{
  "experts_per_token": 1,
  "d_expert": 160,
  "norm_eps": 1e-05
}
Below are experts of layer 5 (counted from 0) of a mixture-of-experts language model. Rows are named gate (a neuron's input weights, with its number), up (a neuron's input weights, with its number), down (a neuron's output weights, with its number) and show model dimensions 160-319. Each number is 200 + 30 x the weight over its row's rms, rounded and kept within 0 to 999.
Before each expert's rows: a language model's description of what the expert responds to; "gets" lists some tokens that make up at least twice as much of what it gets as of all text. This comes from a sample of Wikipedia text that the model never trained on. Tokens count by the router's weight.

# expert 6
It responds to: Lowercase word openers. Opening pieces of lowercase words after quotes, articles or commas in prose and film plots: fl-irts, fl-at, n-ecessity, j-ellies, tr-aveled.
gets: " w", " n", " fl", " all", " l", " man"
gate0,157,202,126,216,192,249,206,188,195,242,225,145,157,163,144,199,254,197,189,177,218,187,221,173,212,213,286,211,173,226,202,180,197,193,234,213,192,187,190,231,179,205,167,178,179,196,176,226,205,150,163,175,185,216,210,203,218,198,161,167,161,195,246,172,182,186,203,145,196,156,209,238,193,198,189,197,159,153,174,217,180,219,210,249,173,194,212,227,176,228,178,178,187,217,153,165,130,154,151,233,204,221,220,184,176,230,206,175,153,198,253,185,178,195,173,209,219,206,160,225,223,135,230,147,143,203,156,209,190,243,235,150,213,208,152,175,188,183,216,179,193,208,203,220,212,233,102,223,210,233,199,147,236,180,217,212,203,124,251,212
up0,203,165,157,207,163,174,211,229,203,218,203,184,166,186,195,178,153,212,243,205,216,184,151,174,168,206,201,172,206,260,146,161,212,189,237,240,145,157,222,178,179,189,173,178,138,233,159,186,197,116,159,247,179,230,146,246,256,230,213,217,234,225,186,177,240,164,257,231,230,209,222,206,211,175,203,223,205,205,160,188,227,164,182,168,164,238,225,156,172,215,226,213,222,238,188,205,186,242,197,218,144,195,143,184,242,170,191,202,213,249,195,236,210,189,197,210,229,176,201,192,204,167,156,137,178,187,206,191,236,214,192,201,246,154,204,178,255,175,239,193,196,164,167,173,234,170,184,263,194,191,176,183,195,231,224,231,212,216,182,231
down0,188,209,232,188,173,218,207,190,179,171,187,201,205,146,233,200,195,160,209,215,212,212,209,164,226,170,177,180,182,198,232,200,189,227,201,194,215,219,187,188,204,211,171,173,174,187,136,257,125,159,207,204,192,237,200,235,191,171,151,200,169,162,206,224,184,216,190,183,238,188,184,214,144,200,166,202,181,182,203,207,156,217,175,182,233,208,211,182,231,198,171,201,165,236,225,220,149,214,225,205,158,197,219,175,252,205,221,140,177,184,204,223,173,249,188,180,224,185,184,181,178,189,188,148,234,210,150,162,169,166,251,170,177,224,219,200,141,237,227,215,221,155,161,228,155,214,208,211,233,150,163,255,199,223,225,163,237,176,245,166

# expert 15
It responds to: Dates and table separators. Month names in dates (on 28 October, In August 1980), day numbers after months, plus prepositions in, on, and pipes in tables.
gets: " in", " on", " |", ",", " Ar", " at"
gate0,152,242,190,224,149,164,226,241,253,178,225,202,249,216,223,219,213,177,195,130,260,184,228,229,235,174,123,157,163,135,184,211,216,229,186,206,175,223,204,237,201,185,179,218,181,261,147,201,202,156,160,235,176,177,220,182,197,208,239,172,146,144,232,267,209,178,213,224,250,204,241,206,144,163,242,196,195,176,197,207,200,161,214,215,186,173,167,242,146,161,210,178,176,219,190,248,203,246,236,165,166,232,163,203,178,221,184,157,181,219,202,216,198,189,180,226,204,201,246,198,188,180,188,172,199,199,192,200,203,239,223,207,202,217,260,224,209,207,227,200,209,204,217,184,183,184,164,189,199,128,226,174,215,169,162,201,185,172,164,172
up0,269,161,203,205,203,181,183,183,161,204,166,213,243,223,210,229,203,231,220,221,220,189,227,162,251,247,229,141,207,159,211,169,229,202,168,197,196,221,227,257,191,164,208,171,199,165,202,185,141,120,161,272,192,211,168,205,195,178,251,170,231,190,223,251,256,192,256,182,148,205,192,179,261,197,129,182,239,194,188,183,236,212,162,220,210,229,212,195,256,201,165,147,208,240,234,203,233,161,187,193,217,224,212,205,178,169,228,195,133,241,203,255,211,195,171,177,245,263,207,208,181,198,220,197,206,207,196,236,217,261,119,244,246,211,185,242,213,192,230,246,160,181,182,187,190,164,203,206,244,204,227,191,190,203,247,143,232,217,212,233
down0,181,167,178,193,199,138,174,235,204,176,192,225,164,214,214,187,223,220,275,194,206,165,206,239,228,211,201,200,208,209,203,274,210,198,245,190,180,169,218,214,213,165,203,208,202,223,251,176,231,200,201,208,201,169,227,232,179,196,234,235,159,200,212,245,178,168,229,159,175,209,223,159,234,195,197,183,183,237,227,223,263,203,225,232,207,205,207,176,198,162,187,174,185,215,212,215,247,196,182,229,219,219,218,178,150,290,267,256,188,185,166,245,257,188,185,165,183,164,227,222,162,195,165,188,208,229,214,172,227,240,219,203,228,163,187,221,158,205,234,205,209,185,224,176,169,195,210,189,196,146,244,185,237,224,256,184,200,258,211,220

# expert 14
It responds to: Determiners after prepositions. The word the and possessives or adjectives his, their, new, American following a preposition, as in of the village, by the king.
gets: " the", " The", " his", "The", "'s", " their"
gate0,195,215,166,169,210,247,239,188,176,157,156,211,241,228,208,154,193,213,186,182,207,226,263,192,185,228,199,190,215,156,228,208,187,228,153,152,216,211,267,191,243,230,157,171,195,272,194,219,236,189,156,140,197,212,223,191,233,167,167,199,202,154,225,229,208,200,205,234,142,176,169,200,219,210,216,177,173,150,175,164,232,219,201,220,199,180,261,230,163,169,167,176,194,131,226,199,210,261,205,248,204,147,154,202,191,188,248,122,204,219,156,175,118,204,191,154,205,154,151,196,160,170,173,193,182,145,234,198,188,247,192,180,231,214,193,184,178,190,214,186,180,169,233,195,230,208,184,223,187,238,206,184,182,187,188,225,171,174,214,199
up0,192,183,190,207,211,160,270,192,248,161,169,176,204,225,222,208,215,196,185,262,214,153,167,201,220,181,185,204,172,199,223,196,226,180,200,184,149,208,238,200,191,156,219,128,193,202,229,192,158,258,235,184,251,201,208,166,202,175,235,233,205,137,189,174,233,209,203,171,222,177,277,262,162,205,264,233,190,181,263,215,201,241,222,264,182,210,193,146,155,227,197,245,174,193,184,226,206,221,138,201,197,182,221,217,221,203,207,224,178,209,142,179,150,250,212,223,207,172,245,193,183,142,165,177,168,202,231,185,220,201,193,166,213,201,164,212,222,249,178,207,188,157,225,199,238,175,210,183,204,198,237,251,179,210,199,202,264,160,208,196
down0,205,212,246,185,267,211,176,235,224,180,184,201,183,210,223,234,234,217,186,228,179,220,190,263,210,197,241,232,207,220,226,208,198,189,152,190,174,198,193,234,168,186,176,185,166,243,221,201,237,212,227,227,172,198,184,239,236,201,209,154,143,178,219,224,172,212,268,204,188,166,175,248,163,241,165,258,204,221,209,182,250,175,189,204,192,223,210,228,162,223,189,255,270,190,148,191,222,203,163,189,171,189,156,214,214,180,206,237,240,207,240,200,109,176,224,225,220,171,217,190,150,249,209,198,170,209,175,258,181,177,198,165,215,232,151,204,207,183,210,211,176,220,155,156,153,209,185,196,207,212,172,282,229,235,118,196,229,146,184,255

# expert 30
It responds to: Initial m, t, prefixes. First letters or prefixes of lowercase words after articles or commas: m-echanical, m-astering, t-enures, en-acted, dis-, stud-; also z in Czech.
gets: " m", " t", "z", " p", " en", " dis"
gate0,170,212,152,208,177,218,231,178,186,232,199,253,161,185,217,255,193,241,207,143,186,163,182,237,165,269,209,215,229,207,207,204,224,190,221,197,292,215,239,230,147,230,204,228,227,180,232,198,232,227,155,261,199,213,263,197,237,108,239,160,195,235,225,201,169,216,213,201,185,197,232,162,221,190,228,161,179,171,195,218,177,219,241,198,186,216,198,97,216,165,179,178,227,200,240,216,235,192,152,193,231,185,163,153,161,201,231,107,205,217,228,203,129,172,168,187,199,138,211,152,196,195,222,188,228,196,227,203,178,192,218,232,177,174,200,200,182,182,245,221,192,262,211,167,213,130,227,190,184,178,189,238,167,151,143,230,291,167,173,199
up0,205,255,182,214,206,233,152,235,156,148,254,254,185,146,220,223,195,189,225,173,192,192,211,174,206,176,249,220,238,217,236,191,206,226,160,168,178,196,195,214,236,235,202,200,200,206,186,197,164,196,194,165,216,210,260,221,144,167,179,179,217,164,209,234,150,239,189,177,200,190,167,183,228,211,294,234,189,145,206,156,184,168,185,242,146,187,186,257,197,191,209,188,214,173,185,241,218,140,157,180,209,260,228,194,176,228,161,189,186,206,223,204,192,200,202,212,185,209,188,189,234,221,212,189,241,172,211,203,243,179,169,213,289,197,154,286,208,174,199,214,141,192,195,171,176,177,148,203,244,199,204,223,168,191,250,207,216,218,169,241
down0,277,270,187,238,235,247,182,176,222,140,201,186,194,257,252,157,189,199,196,240,216,220,211,173,134,248,222,222,225,217,194,229,183,219,190,166,212,213,209,144,212,193,227,232,165,142,150,210,192,217,215,250,193,178,226,247,169,236,218,176,238,221,186,228,158,233,199,179,172,194,202,218,204,200,191,272,174,171,167,188,210,201,187,189,238,178,197,172,214,200,232,243,204,158,146,173,197,183,195,186,201,241,190,168,261,219,194,177,219,201,172,239,173,184,191,192,179,190,204,197,248,195,213,232,196,147,139,203,194,203,198,240,182,178,146,183,227,209,215,197,206,219,218,211,142,145,158,255,175,173,266,147,193,230,168,196,193,194,225,224

# expert 4
It responds to: Section heading starts. Word pieces and words opening wiki section headings or table cells after == or line breaks, such as See also, Personal, C|at|hedral, Statistics.
gets: "at", "==", "===", "S", "C", "P"
gate0,170,197,170,190,208,232,211,170,201,209,176,207,211,174,202,186,209,217,239,204,241,216,155,180,197,178,202,179,187,188,171,170,222,256,211,193,238,155,236,243,138,178,228,205,177,201,196,231,227,193,258,193,179,185,206,244,180,233,161,220,189,217,223,164,204,200,195,179,169,218,199,197,226,241,219,222,215,202,240,231,179,185,278,162,162,221,151,243,215,171,238,184,182,241,189,235,157,195,159,234,190,209,191,229,193,184,180,209,195,215,193,185,194,190,161,213,164,144,258,159,165,246,214,257,195,242,157,180,198,213,235,197,215,203,165,176,170,196,147,189,200,182,173,198,176,223,255,179,200,186,183,254,176,239,203,213,218,179,235,152
up0,212,195,205,232,166,197,167,275,303,191,230,188,222,239,189,226,158,189,187,246,189,252,226,192,238,193,229,234,202,217,224,218,183,176,177,186,167,167,226,212,245,180,180,226,247,201,156,253,210,214,137,211,205,152,197,169,174,205,159,202,207,232,178,192,194,210,222,236,190,183,173,240,209,180,225,220,164,227,192,158,173,188,183,243,193,210,293,231,191,261,191,224,178,151,168,212,192,171,220,172,243,273,231,214,203,130,170,230,168,196,185,198,239,205,160,187,200,268,172,224,218,181,157,184,241,137,244,174,213,205,175,226,182,223,204,171,176,205,266,195,162,219,287,229,164,214,258,185,166,206,175,176,214,142,205,209,204,235,202,201
down0,196,227,226,208,213,207,207,180,180,205,205,189,218,241,220,214,188,250,176,170,195,195,195,144,197,181,232,221,230,162,181,217,185,163,255,228,177,221,228,204,206,207,222,186,208,173,161,212,185,203,205,228,225,206,186,230,184,200,181,178,143,221,256,180,232,219,186,202,175,163,242,219,149,175,223,144,179,199,187,142,241,210,180,252,237,259,170,146,198,172,180,195,237,190,227,154,199,207,221,145,231,167,213,216,245,238,182,247,249,176,193,183,202,204,261,241,170,161,196,180,227,225,245,174,188,173,202,175,181,251,195,246,180,193,238,183,221,186,220,221,210,186,201,166,215,203,247,187,203,197,201,187,236,226,185,196,208,217,177,230

# expert 21
It responds to: Periods and decimal points. Sentence-ending periods and commas plus decimal points inside numbers, coordinates and percentages: 1.88 m, 21.45%, e.g., Act 1972.
gets: ".", ",", ":", " +", " .", " −"
gate0,210,237,207,170,176,198,219,173,266,168,166,247,165,222,219,202,191,185,211,179,181,229,234,142,215,194,219,186,247,218,186,218,232,199,212,253,182,210,210,189,266,220,174,185,179,212,231,181,255,200,222,193,166,206,246,200,247,238,205,196,260,195,188,232,203,198,205,240,268,184,183,164,198,222,239,248,194,232,156,166,167,250,204,200,190,203,251,226,178,195,180,209,170,132,199,212,218,223,197,189,173,156,252,166,178,204,188,239,195,205,164,250,189,170,210,220,189,211,221,223,213,188,247,201,222,190,251,136,159,150,181,179,179,182,169,200,235,167,200,167,205,177,218,231,182,242,194,207,145,237,226,186,231,200,172,212,180,250,129,237
up0,188,207,193,222,189,238,221,174,251,229,144,198,230,213,226,243,188,184,236,144,209,234,180,212,200,212,155,211,141,200,209,219,198,149,176,184,204,180,201,189,203,193,207,190,174,208,171,255,208,189,205,249,198,203,236,189,200,197,239,263,223,212,252,203,239,203,207,244,210,182,220,179,218,229,220,146,211,200,157,251,190,275,202,203,208,216,231,229,241,171,210,206,173,220,196,185,230,174,219,229,237,243,215,136,238,185,171,216,178,237,222,198,218,201,198,230,220,214,192,165,201,189,199,220,224,205,199,143,280,201,204,180,220,193,202,246,147,187,230,201,219,167,175,231,168,164,201,173,248,199,190,220,242,174,208,205,225,217,192,190
down0,213,271,204,236,245,230,212,184,176,171,240,199,197,209,208,239,182,179,162,210,219,213,215,158,199,209,214,198,204,194,183,199,261,185,178,157,166,253,237,180,249,256,142,196,145,168,197,202,170,201,230,199,242,304,182,219,190,149,250,210,192,204,196,158,204,166,191,217,218,196,185,210,253,186,259,187,238,130,198,166,200,228,194,241,191,198,196,213,173,199,190,221,200,187,193,174,201,218,172,265,168,188,204,201,191,190,218,142,185,204,190,242,171,188,281,202,205,251,239,224,194,211,198,232,240,217,180,193,224,224,243,185,237,218,181,179,191,221,164,216,157,154,207,223,207,159,188,197,273,215,222,237,194,207,196,174,163,134,192,180

# expert 27
It responds to: Table cell pipes. Pipe separators between cells in wiki tables after names or numbers, plus semicolons and dashes in lists: Wong | 6–4, Racing | Chevrolet.
gets: " |", ";", " –", ");", " —;", ":"
gate0,197,246,177,216,171,187,190,249,178,221,258,199,232,173,167,172,170,208,199,176,217,175,172,244,159,163,249,153,203,200,197,247,154,132,214,172,174,138,224,157,249,238,200,181,174,213,187,197,182,222,239,175,193,212,224,184,150,186,198,176,227,226,197,197,174,217,252,158,237,162,194,270,164,201,198,180,163,172,185,195,186,179,202,207,185,219,212,191,150,203,238,180,161,201,199,222,210,141,177,228,168,209,202,208,165,196,212,179,236,145,151,212,218,177,150,154,210,215,230,189,194,256,185,267,224,221,223,148,199,169,233,179,187,179,182,196,204,199,188,192,223,205,250,220,177,233,184,202,186,189,201,158,210,197,235,155,184,192,206,196
up0,219,121,228,271,200,228,201,291,209,185,202,272,237,191,190,177,194,115,227,211,167,179,253,196,210,196,242,198,200,236,272,149,171,230,175,208,150,176,221,191,162,146,210,179,195,246,162,223,123,196,253,212,189,263,204,203,157,174,186,235,188,232,244,173,224,178,176,223,137,225,199,188,232,220,180,186,191,249,195,178,175,188,208,244,190,188,216,201,161,219,212,236,225,196,174,243,202,166,241,207,214,184,168,182,241,155,204,185,201,192,177,204,195,220,212,199,185,168,215,228,166,199,183,234,243,187,194,183,232,186,177,168,163,186,213,194,221,194,190,186,244,162,206,163,155,197,179,165,163,178,235,219,142,198,250,175,206,200,201,284
down0,147,210,216,194,217,215,229,159,173,183,143,184,194,205,205,184,229,212,179,181,236,173,181,192,177,215,203,172,170,139,231,196,243,210,257,236,205,190,195,139,207,243,163,248,244,220,231,224,234,218,195,184,207,187,155,219,176,259,209,171,218,203,229,190,172,195,217,224,170,234,206,170,235,222,230,206,218,208,150,205,172,202,180,249,181,187,200,183,183,149,190,186,245,212,176,180,209,154,246,198,200,165,224,172,195,225,217,208,221,226,193,155,193,209,243,199,194,221,191,224,152,213,199,160,234,208,185,230,180,183,111,217,186,206,230,172,259,195,213,247,179,221,167,198,158,198,207,238,156,192,188,190,203,221,242,208,227,216,206,202

# expert 7
It responds to: Verb-prefix word starts. Opening pieces of Latinate words such as att, int, def, repl, cap, and f in Ref. within sports and table text.
gets: "f", " In", " f", " att", " F", "pl"
gate0,174,242,143,228,207,193,157,239,216,180,189,202,234,174,189,208,244,181,236,235,233,205,204,176,162,240,156,155,229,222,186,199,146,197,157,247,191,202,151,238,171,198,193,147,211,169,215,254,220,243,126,224,231,179,209,246,177,193,183,230,192,169,184,203,172,173,212,251,164,143,213,227,246,191,174,238,251,156,227,195,192,214,184,237,198,208,228,179,176,196,241,152,196,191,146,235,122,158,208,226,182,233,216,216,241,181,222,175,216,160,199,204,250,161,225,170,225,211,201,153,172,208,235,222,226,206,189,202,231,179,238,206,192,201,242,232,166,206,141,211,202,198,225,236,189,233,191,235,162,219,219,137,158,186,224,187,154,172,191,230
up0,220,185,178,141,160,169,212,235,167,158,190,177,209,207,210,197,210,191,221,266,200,208,174,193,166,213,159,180,161,151,213,200,181,191,226,243,202,187,210,178,193,197,170,199,171,193,248,165,199,212,273,194,151,177,213,157,218,212,218,195,179,242,224,212,211,116,204,204,222,149,154,219,223,180,182,204,268,185,216,199,215,156,188,196,196,200,197,226,183,243,178,168,177,236,190,234,190,157,229,147,174,163,198,289,162,201,226,229,185,212,199,179,99,187,147,205,222,227,190,215,202,266,192,180,199,217,224,162,162,221,252,206,188,206,176,208,142,212,175,193,158,161,190,158,185,208,178,166,191,193,240,214,177,187,145,211,194,141,232,261
down0,205,144,204,187,221,181,198,192,183,188,239,193,246,249,150,209,172,188,219,167,200,190,210,227,136,209,234,213,208,138,199,176,176,203,220,204,239,203,218,250,215,193,225,224,222,203,216,168,207,181,241,218,193,183,241,217,151,201,187,192,183,171,230,166,199,188,216,151,208,181,199,241,209,190,188,138,180,212,222,193,244,252,198,218,192,216,204,180,209,236,146,222,183,218,192,197,151,217,176,235,230,233,233,192,148,148,198,201,153,209,199,202,185,185,202,214,217,246,153,200,227,208,191,144,156,251,177,173,201,176,178,213,172,168,200,146,272,224,226,192,204,155,197,175,206,190,269,221,210,156,194,172,229,187,250,202,210,129,195,152

# expert 18
It responds to: Year digit pieces. Two-digit year pieces completing years, especially after 19 or 20 or in ranges: 19-32, 2016–20-20, from 19-69 to.
gets: "20", "19", "18", "17", "07", "09"
gate0,205,179,215,166,218,206,211,166,231,214,251,196,172,228,203,256,151,184,263,208,177,221,249,169,202,192,244,200,186,203,199,198,158,152,196,238,182,223,204,202,185,213,213,153,189,156,195,191,207,268,224,220,204,225,218,201,187,221,216,166,199,146,169,187,220,257,174,192,195,116,217,181,216,234,141,216,184,178,168,228,225,215,240,280,183,162,195,193,213,120,181,232,161,161,217,141,174,194,243,193,241,199,198,180,173,232,196,178,161,138,214,209,230,201,207,145,212,176,184,237,203,241,212,155,181,158,208,200,184,202,183,171,204,164,187,231,240,219,140,166,186,188,236,188,212,204,189,162,225,174,150,196,206,262,201,174,178,224,154,191
up0,232,190,218,270,171,182,168,198,221,184,213,208,213,192,197,218,222,215,170,217,151,185,172,233,213,272,207,249,211,213,178,222,184,170,225,156,235,171,170,223,193,193,197,183,227,183,196,191,171,200,176,155,176,230,178,175,203,169,200,206,205,255,222,235,199,167,224,143,171,240,222,216,172,181,171,204,191,228,145,244,158,213,163,194,175,225,166,185,173,161,184,183,182,202,175,213,243,244,141,183,177,176,241,179,194,180,189,174,191,216,182,168,161,221,180,193,198,165,184,232,134,245,203,225,172,201,280,201,242,176,156,194,223,232,184,199,168,214,198,190,177,218,182,200,210,184,240,213,157,189,171,218,211,209,205,221,183,193,236,194
down0,200,229,157,270,194,232,181,218,160,189,222,211,186,202,242,269,214,186,225,191,198,233,233,230,181,227,226,184,221,164,250,238,245,221,191,187,198,152,226,205,204,190,166,276,179,235,240,196,187,195,159,194,146,205,179,249,184,140,236,239,225,209,209,195,269,158,215,163,230,187,157,175,174,239,181,215,209,228,248,179,180,208,163,194,223,187,221,154,222,209,212,94,253,211,246,169,185,199,166,194,261,156,209,237,190,190,181,234,162,226,192,191,208,208,210,245,230,153,207,191,205,235,236,159,189,150,148,198,168,207,203,192,181,202,247,158,214,161,214,250,184,254,205,252,236,197,233,218,198,163,157,183,194,206,230,174,239,162,188,198

# expert 23
It responds to: Digits in numbers. Individual digits and number pieces in scores, tables, ISBNs, dates and measurements, such as 4–1, 5,059, 0.621.
gets: "0", "1", "2", "3", "4", "5"
gate0,234,210,156,233,186,266,215,166,173,156,235,229,178,212,212,207,197,166,203,244,259,185,196,193,210,151,194,179,196,257,201,242,177,203,263,222,230,165,205,114,241,240,161,137,183,227,199,247,228,218,168,248,196,165,188,240,209,238,229,209,222,211,176,158,277,209,190,212,195,230,232,219,202,168,187,159,240,251,223,159,188,159,197,211,249,218,208,219,177,199,257,177,189,211,226,161,223,183,191,187,221,187,137,152,201,177,299,163,170,257,173,224,194,201,228,218,200,151,223,177,210,133,247,229,195,183,186,199,230,224,207,181,193,193,222,264,205,167,178,201,225,160,218,239,229,206,236,186,168,257,225,201,246,154,174,167,199,214,201,255
up0,201,181,198,218,204,175,192,198,178,227,243,186,179,182,183,308,243,144,187,182,205,181,190,157,220,216,213,253,141,190,222,212,196,182,169,173,233,212,215,197,263,189,274,171,212,219,184,203,161,165,197,240,157,226,181,224,161,193,217,180,207,210,195,232,167,170,211,166,239,169,155,216,197,228,213,187,201,188,235,139,206,179,205,151,260,252,152,168,193,196,233,177,255,187,187,237,198,226,230,220,203,195,173,174,236,194,146,252,179,234,216,141,213,213,153,199,235,201,198,242,186,250,195,198,181,175,233,192,227,230,206,259,191,198,252,221,246,159,240,178,182,218,198,229,236,182,255,177,218,211,158,178,201,201,231,214,200,181,143,173
down0,191,221,278,231,147,203,191,211,201,214,209,195,219,206,195,189,232,172,186,207,209,232,199,196,164,219,159,195,208,203,208,143,236,200,223,208,202,244,189,220,235,176,249,215,230,195,192,183,187,224,212,253,263,223,228,186,204,175,190,184,177,192,226,207,200,234,197,192,205,212,209,228,216,241,188,265,207,246,194,164,158,171,167,143,192,182,246,235,192,182,273,229,144,202,200,253,206,204,203,183,171,209,246,161,206,205,205,165,177,232,177,176,181,223,223,197,232,190,158,192,195,200,202,205,204,203,215,229,220,157,273,166,225,245,240,235,219,172,202,200,138,213,153,163,236,154,214,241,220,155,236,179,195,173,237,184,247,181,195,240